From a checkpoint of a small mixture-of-experts model trained on Wikipedia.
Size: 13 layers, width 512, vocabulary 14290, 151M parameters.
Experts: 32 experts in each of 13 layers, a sigmoid router.
Training: a variant of Muon for the experts, 579M tokens.
Below are experts of layer 2 (counted from 0) of a mixture-of-experts language model. Rows are named gate (a neuron's input weights, with its number), up (a neuron's input weights, with its number), down (a neuron's output weights, with its number) and show model dimensions 384-447. Each number is 500 + 50 x the weight over its row's rms, rounded and kept within 0 to 999. Numbers have three digits each.
Before each expert's rows: "mostly gets" lists some tokens that are sent to it at least half of the time; "comes before" lists some tokens at least twice as common just after its tokens as in all text. This comes from a sample of Wikipedia text that the model never trained on. Tokens count by the router's weight.

# expert 17
mostly gets: ", ", " in ", " and ", " to ", " In ", " June "
comes before: "1", "2", "3", "4", "6", "5"
gate0:519509532517502485552517528578469421469541494601481483438494430646543484480527492563498567514505531556536452489451492564457493537426474543559444562543527504546541584478391456435413508522419597
up0:394488531494636526557504569497523469543454511464510493526439536538393549476619507528521488446463462460480483439463496576397470465428572563396533545531531462583483531529479550492559427521468511
down0:548505504526530540560461493422504517509542502521556543457470500525434471562506446494568517491571493540555493453536421377515533533490500525598514556492497460534564522458517515537534433557494537
gate1:449534532531458451511415544535442511637448474447475573423484473508523415482469475421513503533517531451506532494440521461499470435540516516606433539491548548475539520404338540543500469554508494
up1:504477434476514501397571505497467503340532480527538402505518556475520486465530479533485454503528552501455360603494460545549487530556597481457493494533575543533434562597582444486476468496515546
down1:442542409444507458480439496519489437393518557526473428423533519431535495532474559473500518478556484513485543519513514481491444594534576500453526532553540480549511543510513602451512625499425495
gate2:496543541414523457478448544483480561418625490571507468548524556517502638501515463545539456402548454533539499575529540446406444606528408480385533416509416488547483440427579523472561530557483420
up2:529529412529503403466529455543505499585550536545518463538528490464502470620527513422448401509457500466476537431478486480429472543441464518584427448488367518533533549472559477447559499633459493
down2:432513450526441508538587456458454455520469478539524507588368485517487428532480511432463457479512567517474480506582434542536456624588512460547593589531427508478530472411494450549425481566432440
gate3:436549459456473481550447518558502492512504493523472491422436503503520489477628660524513445427517545484555576493519434506481437556485425520525522541497449528527519486522532439542494544473498564
up3:473458458505451470485491567485530434523513476545514469483454568531555515448621539511504473401543508511534520505494438453461463505495494612513440551528469522571433491485489491508464454449487544
down3:500497450473552521524541548500519495510614547536540471536478432416490493487491565490505482504548474460457504445459533528537449527471530479448456524460497510578567548518501519465492643437459446
gate4:445453457494598516360542396604458549449523492468496525442425546498553478438434493566521398559488500460455465489525547511444563414477502469430466517458391504552480440434490535542535500447438486
up4:552557420440490523580539527429421539512429555452472504453613542469459529522453499463471529475491408471444579504569498487464451543492506553618477461513492485465476552484467428506433456563482496
down4:486487497563508462490593563351526481608565481444512519462625499548487559565540450427483490454468542461484489402565546480501511533504590480490526380496548459491522513533482550491494343588501451
gate5:537493559476556520513459558503526428494486441481460525557451486525499506520456521472493586442426515472468514508557459455589484496605481512397510453470526426488518593611466432494461529570447552
up5:491512540490580456543424458539557520542468509460560505527545443508535474503531424529472534490497503367515491568439480483478562489572498551490523396524504459454474498547517452530526425494434500
down5:430499441531457525443441474466535397571516536560450446524556488473423525450431527529472484444507520480441497479499500473499485545503491537453431459530509398568494413589454459489425450560472488
gate6:518489462467531424466565533518426556568474409504384374483506493533403487472494430530449431496449552469574542538428463486461447518488453464475615401498482489487422475443541453530496510452419582
up6:470571492459483428512490486474448374584443527452559467536426513523535390536534518428446459488490487460555476564633508472498566539565430556558509509464523582495529576455413473491532523502511455
down6:575475529572388487469519504500426516523545482541499518584442484530481500505484561415516555517488516557546514520524506530419484430597544609558477541428372439527462496499559531519489476545512545
gate7:499522467429547494441430525490420600474484451371532527522480547515566560514467447546560481518526519485546612420540505470508405431373466572519413532442545605424468520495493526568498501514489482
up7:596500430520518496487500472527553517508463474579444449445488392516434459530527551529554480519485500567458555549546498471566541516474533339562519447463584409458422431461451492517509495561524441
down7:509515462547548589500455540445573466452475542563437486515435540408504523477575538455537469491536518497505532454433503543471503414527477586534541534462433554590599478494457506546572398562509456
gate8:448495492523539509417515545565491615420524495522461534491453507454501576494497508504575473537574503500550482486477462406549564577470488541546531528571494472531520507613426491485629582534543549
up8:580451474471574493485508499580448458487552578500522440534486634513512474544396525483468452519550506426518488510595547480554617413500493476603591484532554545451446455541424482479549421434466411
down8:509445602500524462574476527583481504433531489502536498465550510692455469508483418509508496531546539502533450486551586589545408501499573437535501474494458528500513512507510496479383438485574439
gate9:471543465481544604541521437552523480563504511518528523551564547448523500441418502536417567406507468504443532529514494584402495545535545406496450384538542493496505536512499591508551507524486510
up9:450502526480428456476490542420530467510490430423533488558440480464459486448476529573578537423390506500587483448582413449526522565553486560506512542481468457524481508499409503446532449471502606
down9:460465454534565514459467502468440515497460486443487513452377499467469529440541396568487600397424501588432506577532533462423458508545465427434513515513476494516433503460412442485561407525518544
gate10:430607433585530344510436468565385475446462481508508553529508445500485502501572562451512516523443518575482443401408452437499493529610489493519519523427561468411409423501539506447485499465434554
up10:479593524538451596465509491441453440521511497497584495479487535481603483514537435449468465527479441582462571510499460480411487531449405573474477517481591489401524499430564569432556454521478451
down10:493527524485467540444459458561525577441540618529513492487423482521449527562526516429558554509562524544453637528500496513502474459537478514507559556513523555538486587502580620372495454475542545
gate11:423389550480487491473414444496519546484520467520500520523621539492571516472486540547479501441479465494485429513522455545437471489468496523518464468444409610538511545503519439471524517453528449
up11:519533465485509595597487477449535502548487477475516448487469412560457463501435428519418507535501466445471522448524522473480456554490513497605519454471474525483533589472429538614530446482451541
down11:471509523490474420397636557431597455480461443466488596522466523497601595452528520491463563521478490493524482481485471528533471420480539511497503505502441428534507571499408517467466497395469528

# expert 27
mostly gets: "\n", "1", "\n\n", "005", "983", "985"
comes before: "| ", "-", "|", "- ", "–", "- P"
gate0:550486496492597562464507560516502531569486565505402494518496501574495469468461525532538521470526462565519419592506480537574570516440511478546445488451506564434421471508467471447543500463495520
up0:611558491499597543531476513445576492509479599443458517595547523583508461528501469503511505494484494500569476598541479547524486563474491541473461499443505543482418448469461512484472488393501589
down0:472573452514487529456491482528520565529455553558471491536502480497435531522515463446474418518543525548497456505504484520524563506483536517470468527506452538523646442489472475503570507482495464
gate1:527450531513510452584575527470434505421503601484525502617385411482419565506498508594443519495536521536523522533455585491407464450431494408510476422562449405526433473512530485482499506572610414
up1:457464521460537440512532562405558493566524536425513570630471460476474506490532514477484445512556560589545482574489493499396444523409437484454461505528572514454506469514496573516474581512609525
down1:385442501520604493456535482442479394502535414456450518503503475467564468382525525480511448511537564513464532471539527497501531588468549494480463553558560536516474530514443496548577538410553455
gate2:449507468472421444441544481534532441483438559543632531479484524507467505524478547500561575473439521607593484529546624448495438439384530479541487484442484499480506383488478509511486475576572452
up2:433502442504526559489494525449504571644512424442430494522513480493582498519504441435580425566578427480460505493402457494547500512537478536451504460529545537448473509532428558515516466507388548
down2:466519514393463524434514435472512438440523489479529540482553474534436496488558418523548548516461413583520538470587462588606509566529453468519513445461440553571474557485518509518502531492606455
gate3:494479469459530455527478393540495493499526494566499441601534486492561407504518522464549449538605450444538461568527355536535547484501413449462511585556600537454528444511456492521506496504450604
up3:540513596514447578421610537520468470455448452476379529370440494594461518480485492492543449509474559487544556421468551486412550470516563516620418463466415525557449460488530499456462486535528404
down3:530529541437471461518531475523453345474553508630460504512571454489488469489511537480533487573498441476652492514429541517517522576493507447564508548532464611540499326486442545448478455454453548
gate4:544552550517460590484524419548421416426434480459515550546521480480511474577509501494498535501441490520527484545511488455471491455446459505550521530521498460550443524506514572517444547490546578
up4:421459483534569482574596439534601526552546498546495497498510476535488497496557513487530473525480447482488468482518471515527494506490649550417403500507492540504541493507425528508433424499435448
down4:452570544512559679410504454521511485466546421526532558538454356449562432539616537390517500479446549525480457545479497490474604479478502465517467476452541463470542561479476498485503497520424449
gate5:593541518543491485603466420486508600437497373500518562495488541422476443529468487526451442514506541416516565562597536477488524533593397499480529520555492511588434560474567550510520480494579417
up5:519508505497498461564442494492544539478546422580483467432442500474470454479461455494516537451602551381490398582554432470517525588511447531466473599522597564530517607591492503430534535563476540
down5:529527431522525487493480492556513574496426584459583580448474534484466496521503474446518524453433491699530525478513537543532450494496507447539525455425506452511579411439489513563553588415550408
gate6:511530477585532492443440550591556467468485424449564510435548406559496569553559498515515530351513517462501524515461459474529522461499526522441473440480505434448456525535542454399494419490578491
up6:486555527511501466499589476425515460497525536489536523521472434449451479547529480483511487514430520613411520526557441658480417564534510477471525507542499425446556520504533545466473523481470556
down6:513500488481570491533424485536473475637469486472625437403618427505474525592555536469538490453507480501527491517419475478459482462449486510537487390436512458511535543613579441513488463423546515
gate7:541446587489488484448602415479505550469493431545554565432548406418461573580505506594473463573496480447457450428530442519550449529527492582481537534554445480534462538485571503479421493520542481
up7:514575459469412495530431539556522441545469510432507513550483542540541394499409499459505517435547518541512585514528475474445541439437493452550530468344569420406539482538423467506531479490449454
down7:550515433525587463494566393558459487572450545503475483435523460517516482486575565440476516549475551443555572440547515471569543578452525488591516582519470448493483529478529417474566497513484449
gate8:412414472455592605516443432537502520561511556598391496508498570558569535429484472375513521543453407568524495561483484492438398473500526487445574592544551592508431483570455460489488434588554589
up8:490529505494433463562529546517571603536437493442563489496554567516547449535461538589502468517479608509522470414528439505543553524474513533431475491520469478557644556505534450515494459526527501
down8:517436548500536482459432436515475448421506552503503383511548523533526526543488510485466500559437541504530450524536444482453554495558549593547409545440420536489431544465479543571563539507583473
gate9:577532538425419478486457357508483458462552415525482532538491579550500388474439505547431408442585357514353572464489497485543454506535560513500499420474434502515661472528464542452459539476477541
up9:448539544547575406444583531473483486594503508488454524384504528422522538587470584564512487532536571460534506538562469427506490451459484527507462610476480518539532520525487521570564471507558468
down9:446498508517498422455510433508434406485445447487452516514546582486571340546411543559511519534455548521486539436529523451518503477522592482500485520508496557421529556518480448403539489515475481
gate10:502501519502518485541465475526496484503492574579459424413583470588558505512538559499521483429500516462523412405562499503508507553574451527522450536516446644559508507496500416465525560513435425
up10:446484494485556489587414484474512423583516515543535375537623542597489482485515485507421474522512524457511427422568467442429470539500443497530450553467451576543438454537516416514475533471460493
down10:427446437522382544490495562496603513513509428531495498502534474528517523474619408534569499501620536537510436482546423461431552537502602573503505452458563468537444507546470403489586550485461501
gate11:513478508501536535499495505472473558505476479488473473627499466677527563503471465535490496508516531465494440489489530508464506548479565561494463509533595474557526511465470483541522456572478541
up11:474539472563487492536467502494533429471473483596558549418485428466451461426480509445516564533543473539547458457509584517553467452515464483472521521523432567465492497521544537531432556512532458
down11:470495435604464520530499521609585361433444596558451545493523432472548424375489528496412561444516415453517508430555502508533488481576490535503551443452413470473518474439492530508499485468488427

# expert 8
mostly gets: ")", "]", "55", "43", " Wales", "56"
comes before: "\n", ".", " | ", "\n\n", "°", "′"
gate0:511546570439505482473540486501483516487500474617538504508518510534434493498575538483549580622572547525448497442484486518567450473455461527528445430391543565488587531474511516441461450409538525
up0:459575577559485559581502515514465483428595471494575431566570554491491439561495501498650420437518451476446492402555513433490467530523369599544471616525465587532443518502548559508481561519426574
down0:487570475489517507582590550516424546540650411640532557551529474526558519611546512448560540536462515585518528393525600480437566627511475575545441497515587535559522492491484419413509477503428551
gate1:429530513417487526473479521448396540385567453513473412398469578464425507485509503546503413514485519427531511504465443519557630529471464509488458354491585435545482494461475495520438502526457497
up1:507458385530487492536515467489586518503529542403510526518545499505534439520493484438496467482427564531496423590437496390420406552447489540488563539521460531525437544598534536447448414490518515
down1:403475480464490522442507479561521538480506480447457554461516469553564561478471611464547527622455472529501518469398442552545530500456477544465531518576474561498464514519556542469565541518518490
gate2:477452491478557530551609406505528533436473486533592519497461456470439491496515534572430416436396543414496593511514520414440492533524521517518422368494576480468525526464524589558417538518551490
up2:546535481380463526522463512545549570427475456465421468416543508454447500491481514471481500539515506430463460579496492564512505377461509426528552593457517569525434418509454389541479562466449495
down2:496485450526561472536502486506494551627474505554441567507532463537569498455496453525451535499489513487488511453455510498543524561587552519512509525420534492581518509442524430529466559522551457
gate3:373512507486507456575522481551428481499470452576505576450573482505530534565552545546434531580439404560503525559631536515480606538457477587574491501463484468491506533488512563491526535489435512
up3:440555398483513543475529469384522501516499454433517495535517540501497616522472545492537447477540554428492465499382505441489569483491604479524500531476530530472478474524523573467471481547506491
down3:487442584425532433379489501498456543504608407484569494402501452474531536533472552504495497552542543455519353428544457554437502497544508528571510547554429542473491632557506489477479327388614494
gate4:525476479517508415479548485577478566419457510497510553577482499424470469468464572617455477496368534450524541438493602481533452519461509554506487491444437517475489488589546458581534441423548500
up4:486518508538503506449484501530472551435493504526508559533493501448482426531401486486504524503431564493515423517463485503482507556530416554556562555565500623547565518549511515559546535545513478
down4:507433498412588514487477549469476489443442521517488448529540524418535474494545492497563537562510409538423565548428442474499502586492536514510490460495514539485450454527559485525505585530527445
gate5:488532504510528497526562556563492611452564433511611510557396592454520489435487419493480523537485467493423452478500482549488482517615483557468472445470495496514446486539515574548572489408479529
up5:466433461538494504524450608439523518546489453497451545461605471420500461537526582485501537517493494391581520533413521498497537479409555472630403416545501429537451425602538505482511561558538500
down5:409534558542552476534520472489465436399604538525503476484496521471520519567476492470489448531602495514462498572579458492476500565539527620577572532435498432477400500494508415428483601507537436
gate6:525533435511498514422496380558421509524531500542439518500553503507486520409505510438517451495505443505547441451493447478527442469552529524507555555404485568546501566476465509472445501516538475
up6:557488540436527473543535559540490563550475440527596488481472560471468486642501460570487597437473498505424501545525507531570633545466478452427404448584514453464560489488488539579500441506377492
down6:522491420531356487619456494515419553565374526444459471483508459521437538523545573555398505538450531605489420522496480484508539571537482453510541462519501450396465521547523533357508467575537484
gate7:537429558461397489490471609513486538523449474536467467494443582450519486463436602520436629439456498474468441415540509494570517555507538504489521451489516490468567510434571563498518465495457482
up7:514513485460526458489488473374518412449463544547562437519514501532530535440500450492464563534561534418477537439524514506462521506538477514546584427554371478508497497519503574525473560544545480
down7:526555584451479485479541502520482464455535583503441491466516542426510493471450536509403492449506433556489563456605517527528450521489518532519527507503528449513473528589497505485476468504379512
gate8:495443431451477545544425523510538565598484475584499514554459469494535436456597433554435459486447480494568533473569475573574594538547487503430501519445457558493524559482561491496565531490542485
up8:450518560565526470474492430499520473443482491439493486425492553530423516561452486446593466458530595537511362509474534395417423479402513557582504503475568507540531490552433508412446445597466564
down8:466519503505555463555524436368443532529506450410497471485452544525433490539501456458508530525521473439419504524456488373460532482378467567493486495492492458530454620537565459389507514474495492
gate9:429449599515498457514475538540522488474447458406449516486437465573482514499404530464468534547493442503517560526417492474544493503493511592543436507456457470514486537529499514422518414480510480
up9:485595523502491456534606472541470549487547421534539446443484532519512421571482500514566528528466443489574531475542446421541560538461467450544555494451487537479620561523567488423515475535494573
down9:464536534424469438502501499439539563528470523600502452477439476569512490423443450377541585420478505471544460548475535408538493477535490495454503548441455500455487556443466543543467395478456536
gate10:485506455502487492538450530487543526564508475490479474414529477437411507397482541539524503457614428441522499566485519529524543493521480516520533475536589495488531513513490493552522524472471517
up10:479555588500500546472460502513535495547483527419526510440553409491531443433359512458498528434527420475463474552527478537546528522530505503536520498504546476521568535459464548522485416446543531
down10:520420519525443501396486554391500559569480467371532484536400504592482601485496504537498531530489564500484517493588456555524534615502514509522460439506443490488533482465474526518498458551486409
gate11:474490505486469489447485509556477518577484413554527444437492534500534406500550376512535553495595481547475554573494500497440507472546481547530511518529522513459510537478524445519417549500508513
up11:556450541534574443498571456531491449407445526458467529519431540484449551490490601447441536514487634571473404491546491434554506496438484574467521494501521473575509555446518546490556383433496508
down11:474508580408566451449472460456476476538493536625449541524494504510447539563507493415585470583490447515537522519453467501471511469392473468552538422485504501335538461564486483438474495538545494

# expert 16
mostly gets: " | ", "; ", ") | ", " |  | ", " |  |  | ", "% | "
comes before: "0", "1", "2", "3", "4", "5"
gate0:478630388561464534479587445467470491496572509506569414446440495587519471509547446540414421574500418533509484556447488523451493534459476540555512560486490459490557640554522535480536555589432526
up0:513456483456567497456566429506489503445489562458506453494462512554552497482526471495502512456450499487419509397554542541444542467544544487498425584481453526522495465459474585412526495513540385
down0:537454548486529491547543455615488485580507366415426538477447476547542516577560560473515471490437473459435558455473511401479411499516512465500472532488534571497494483529476453571507497527472473
gate1:526444517414495525509584350537451611552386552565401501474505512485530509470438465513472517496417503360482459501460373492579502540501548518518514499526562460511551470534499493542447540514603467
up1:447466547522476495410589455473482538462440555516537466481488455494514483403522531448450489523504579448529548470449455429484591611529459527524461417498506619448485422434543502480422500545585477
down1:521592457519488483571525497444522485570500498534471559430462519546542501461506487495514544468543553414486478533515545404576511445454391427552515551549607521522548484470451494568401472554515503
gate2:467454433525421531479508544475459442438581537553500503474512525444578530524426471512566525484564497559498414484573486578518533439491370498481580564510634483499502566432473484546465540521388567
up2:489520486491580473525524445526467400448522496530550466467515510504557451542474440464553534478574567501462500530499416539511607378494478502469527488486552379449430573447435509583525483541525456
down2:461528463420469434487524452490439386572465484481464486449517466469447488476444529541417506455536477477506479474441464553543429513436562657495454440497558519455470441513486514409388534421474491
gate3:495542536522592442484527459440454536561487390548515474546506371534503489479538567522478553479478411450548564500494431451510555550473439479499472588436407480508447520472518550631475494514551570
up3:494511476544513555454516572478485551464455484409376521505507565487584583529590520533492517420465486488437460456514465514515468543606461516510586526533451483525532497560507472381501512539419483
down3:456571501500463549438535534490532548482507479531470563577457523573504545406482490505521417473511446512551474575503473492504606494546486566537451571508446528521552410426508548458478519488515442
gate4:558462498365461489460429420582521541647573536495494430520583510564510493380508532487436495479536554442488510484508482536469574490552480480514507446548464461442540590446407417509511590460518588
up4:479456505412445482438475433488528594612494486550508487481516510476512478435568558511421499525516503580528539521516439488528568462554504497503481398548455515501555526490414450508478538468514528
down4:446530512510553449507543548380538468503534418515567517437517477518384568500566465500559478511436485613526591557483453541542495416441405566500499560534567465534453520412506471499532596493443431
gate5:588454397463495555496462486433544557470517466524483470475439668428520534492486490428453448582509572529511452506500437573581534447593489520543444481499539466468500603505591452586596520519541500
up5:446572553490477500508541474634367456550547586462546581518546379540449490495539497547567508460506400450423581520506592443456441492439520492483516434445418449562556491571441567404435424485465417
down5:510546541556438466611472447648440498497460541553553515432546379486505455577560527528465491509611473530401398489417513514425515471512516492446482413412548482563456584512524569484532426558478542
gate6:461513503444513508452553556460517428432489450495572585476508424518467509476612441490463487464467437472475579518532560440497471433608468397530528465455435481445489448508436461606431537531427520
up6:525414530488445509487495412524431514492500516363456484543489476483547565544461448517465432501534527535385477519539608577441447484436411472459506495507466472458450487447472453595443484471547518
down6:462501522600522431546454467550506489498489523377491529565483439477464519508502404492437516412537518455523462537488508467445452430505489561475552550502509526452553462432455530522451524494521549
gate7:405457498461517474502502480471491453444596463613520454419439578526568494529464563477530536578433479452473518563445411485547511519482545494575453499484505469467521518522558461525558473503478460
up7:508486528545544476480511493438503465546502534557546472486505563539579498477476531499543538530393616512490499491513564467609548459557489543485524497565462424554502605573524405554517637576487529
down7:465416533432466467407534451468469557529535420544493438476512591545550546417508378450551558466490449448484508490458466481498473409503439524495513453502433423510430526533426480496461528518423476
gate8:488485606617564476479430467566454606467402470516512493476443531527441415568484547495517507477498416492478495515507417480446483517460382486519495529510508560502475572429548506503580512522507481
up8:578487532519550478503479381621514605478454497474458527451519437496494393499604465402496425479593486526474513531456375562480461455523439469513452463501407481511498546412603558484541578474561491
down8:553486542513504485466465421644572613519418506530465448500499501368523462505511493452518494490518480550544524486526470484455498457469433561503602486530467554528555433488486543549631590527488424
gate9:569507489502491514521420501563501536444424555483576536454460498511446492583484487540448475484471523486519570513443456484491528430429468515534378557551565469398459528544493409512413469517426442
up9:410465538477467410480529510475495496582556492519473505475486464545577473491542491511493503434508502533605423447531570529605565394472624478529486532502481434485522483462512579511475489497590497
down9:411508446466600402518453548505559492476559516516572622543523494524580457447428469593491508428459550461521490483504545470561525577506505487504453494492516499480453456506451582516515502458488352
gate10:554581545337530554539565510573515460455502556559565463459554425497541625558540525531512470474495484477437505470473567484534497484528440508498473475502516535564526472467456478567473578534640501
up10:461471527450502500509564543570472481535539439557540528515533414477527600530503477553525416466498548558494565511579536570481498466530521490524437487526533459475480495497483511496438616397444576
down10:416488395463483452520513494498469536458557497442531482488526499526406574529507457538593503407437455432480620520535460448468454517430443482500482429516594489548466540524546558486443461484560525
gate11:578537494474428545442474550477518521498570614545576521544461453478430529474440517533454482436436495411404629525464552535526518528466486369523533468412474447519542504502583507496567513450471470
up11:493458470546537480488403446535446504527502425440567495489507490463474454526447540572480568551570492500472474458543473508463560549602483530449552540493464438530532376487421473454556476452492479
down11:468521629445532482526505363529519459536504426502461435457533524466538539481496613520562548516423471545469552510473503511523466553540496528494596565521436528471438497447469502494507525511542541

# expert 4
mostly gets: "0", " weeks", "150", " | — |  |", "ampton", "s"
comes before: " | ", ".", " |", "–", "; ", ")"
gate0:498422536580427467538522457500435509527501551517496495580504502525528420578491540509498499523559523482477554517619519510556598405517526482528541552418480396538516397549482476487536562496567521
up0:432520503552528496470571449470480516585498496516479462567597454556484522485474527610537432510489416631446477477471544536515464483491564487595388488513467469418537477414588505442575614605514468
down0:664536484558445453510489509452414509541423527509597524419512582442419461404479556485492470518551512508540401434572565544538578438477496448519512516474487505512524476454430500549504606432511507
gate1:563417564429463563518603458489487442513460504473453522415474389465580452474474474531467525442440490504435533504407477529430432547510484506580524460430416546508461559466470446477483459515473458
up1:492478572552491482444517545568495466614489495581539428571544487496506489496546596419570544489562436534486471603541501430535572445508498490485508625514507488512542531491467505413471472437482473
down1:471449505492452505476488489565558533486504456503619436508525479471515488545469535543461537472519470502536437506575624466443540541519529468495578475529490528542508538519427439579534443455462598
gate2:441498607515489447578471494518456537555476415581545466484518451450547541488477516477430514507578437483475566450450570618506505571535535556424466457440512434544562461503538519536501442413499528
up2:490500485555518454399585556509501520443539450467483470455426511453513544526450526508442572453441540438482557592573462423466419490511535475536515514601501521461429508467548603549546505551482597
down2:523488479428375451486423426472474511414458535421495473524583516537495498497506544500490550568563465461488448464449525467431534553475464489538521558542478435419449437517446488491508488456504516
gate3:515492440485424469511546560482564580619516443524361456474515575494499547461513400544564513530521459521442440560454504476616568482504510562457481443477440508568514535520544492495458462473424451
up3:504506538513479547498408413508517538428505578517501330557467553455509419539533413490554492500583529492438540515531436496511446557452484504573544408447500495518468453495490479470526521573554470
down3:477457541498438396543483547475517435415486505560493408514470494623520562480512573497455505483553463534509499526515515518496491509587516452507416558508482471614553469428529431535487415491494447
gate4:575520527494457495528435447456436438600542535404451515514459502526454498580494488610488504555435507559514529498472413501490455488496409472460513582502455421581493549631569565431521534471556558
up4:575482512403529478506533564482581534493409477500575492470541579399539487503513591481456432483511455453491428551526585555507474425564612511492461451612455554461556525415441459509466479486482525
down4:548517496458692474576468489532468559502516488555510546467499465428442557518511609420453528443559441523522508467435520578478493494610523475473444523566506508571461474394453447501481557471474540
gate5:520489506557546421537472450493488439629499509504442489507640604494393523453540500555504405524513558499472536411513513403479537443474426474539493429579534564436420492436473545529482510515461509
up5:504555525512600599533431439537550495475554550495585604505481537511505507469535496540447487560464563509465552444486482424515591475453485512460543517566331442394433500462460493466587492466510539
down5:432488527447408560503519442511511445475508542448474496481555496457559561507458527496422526544465553541573474486516519458523589390459434552532445556440607447521510486555517469531497573351542441
gate6:559524503380464481518528549495514545351453534475482549541502523576501482549569587461541588561520481537405419410521494573508482551520486467507474493530492484497491534506531600507490477601550525
up6:477436409492493511395443427502476532599535522554538508497566468418596571384546498446516399490531499512538588590421542443554543460458467513453465415498503518500531468533463395527480529407540481
down6:381503503503466464496439509528490515541580533536565438397459450539465489472487544480502562455524441573409487520557583509505453491528524450462548579511514476561504581493515390514476452556558493
gate7:504428466536531491529472405624437544459548546553561519498513508464524455499466566549453504516519516545505490475384484478533540499507509480495513490530543453605411608458496433502574468569580524
up7:517532591471516526555598523421611494583637523489509489438575438436525446574573535587533602501551491497525510506423460593566416577502482486551622467423454506610441443497472538468446467486522477
down7:493486458530500547603402529480486497549551556448564482442463565468569530526444522520569393521551489508498554524608581562524482479425527433594500537465542529501442494540492397550483455572531401
gate8:508464532474550537458494517513492519519588444580552548497564412477493439440503533470547493537598555494443497511577465499463446484509461495456491552482558577538445587445474551437463505484511536
up8:516465491499511511467530507429405513541504448545585531483567562484485531527523427508496478518595506563471535481537460421575563450551462528493478445502478520475441509523476557427596557524502617
down8:431537450542550505603521565463592483523576500546514524494465487543524454556610460590527460558489526464547442504478521537439474471475538519401537508595489504551539586521444430471471577430395561
gate9:561478497555497530519516519469538456506529467499482567449429503533520490486392465578503472467431394537554477489481546392520554461498433575526485530521499485509453504513465473493621497532477444
up9:618487478540454548546466460401516397527501517545448623460543429538532571560469491553579499575530486548544478573492489413460370426432454505539510472441546481427450502527491491483439454620467443
down9:488465507505506495564519535490445532500546511482479452522470508560464526531466517516468496482580460620474499413491507533539450529566486593586536471513538513532475458581380564468524611517584407
gate10:528528613476522500542481487519453650528501481505499525502403506428527480435464547521519557496502402458430562495526449555515531502511494552544519501525494456432479548534472559511528518613483579
up10:556454505599547570484418480536522434479455536369518473508527532512373560488419484442462559489467480527516444489465593432466476464499602471453544544440564491552520358525413511561478441481515467
down10:488513515585475520473560456533549535503452496489546541427486450486515497581495464436446485447449371472404597413554511476458481440506591427545504507470389490577529481507537388520612430464459503
gate11:449486407472422523561498554551463515576546515561468556486433524532487454393587465521472459434520520463495506449473474507505425543484485489493515446491454498503543566571605561513594483537548567
up11:542398557492569578410391454540545487481506452446491503448507500547534464490491526449483459562477428571522546544496549542468537456531595459522515587513558497469496567470489379515456494524442432
down11:473499488549564486437462475469403463464591504533525545531488557590523541534483425498541509532580446460497543518484513585521579517469557474437482466562516519450453473558470380573429449429537373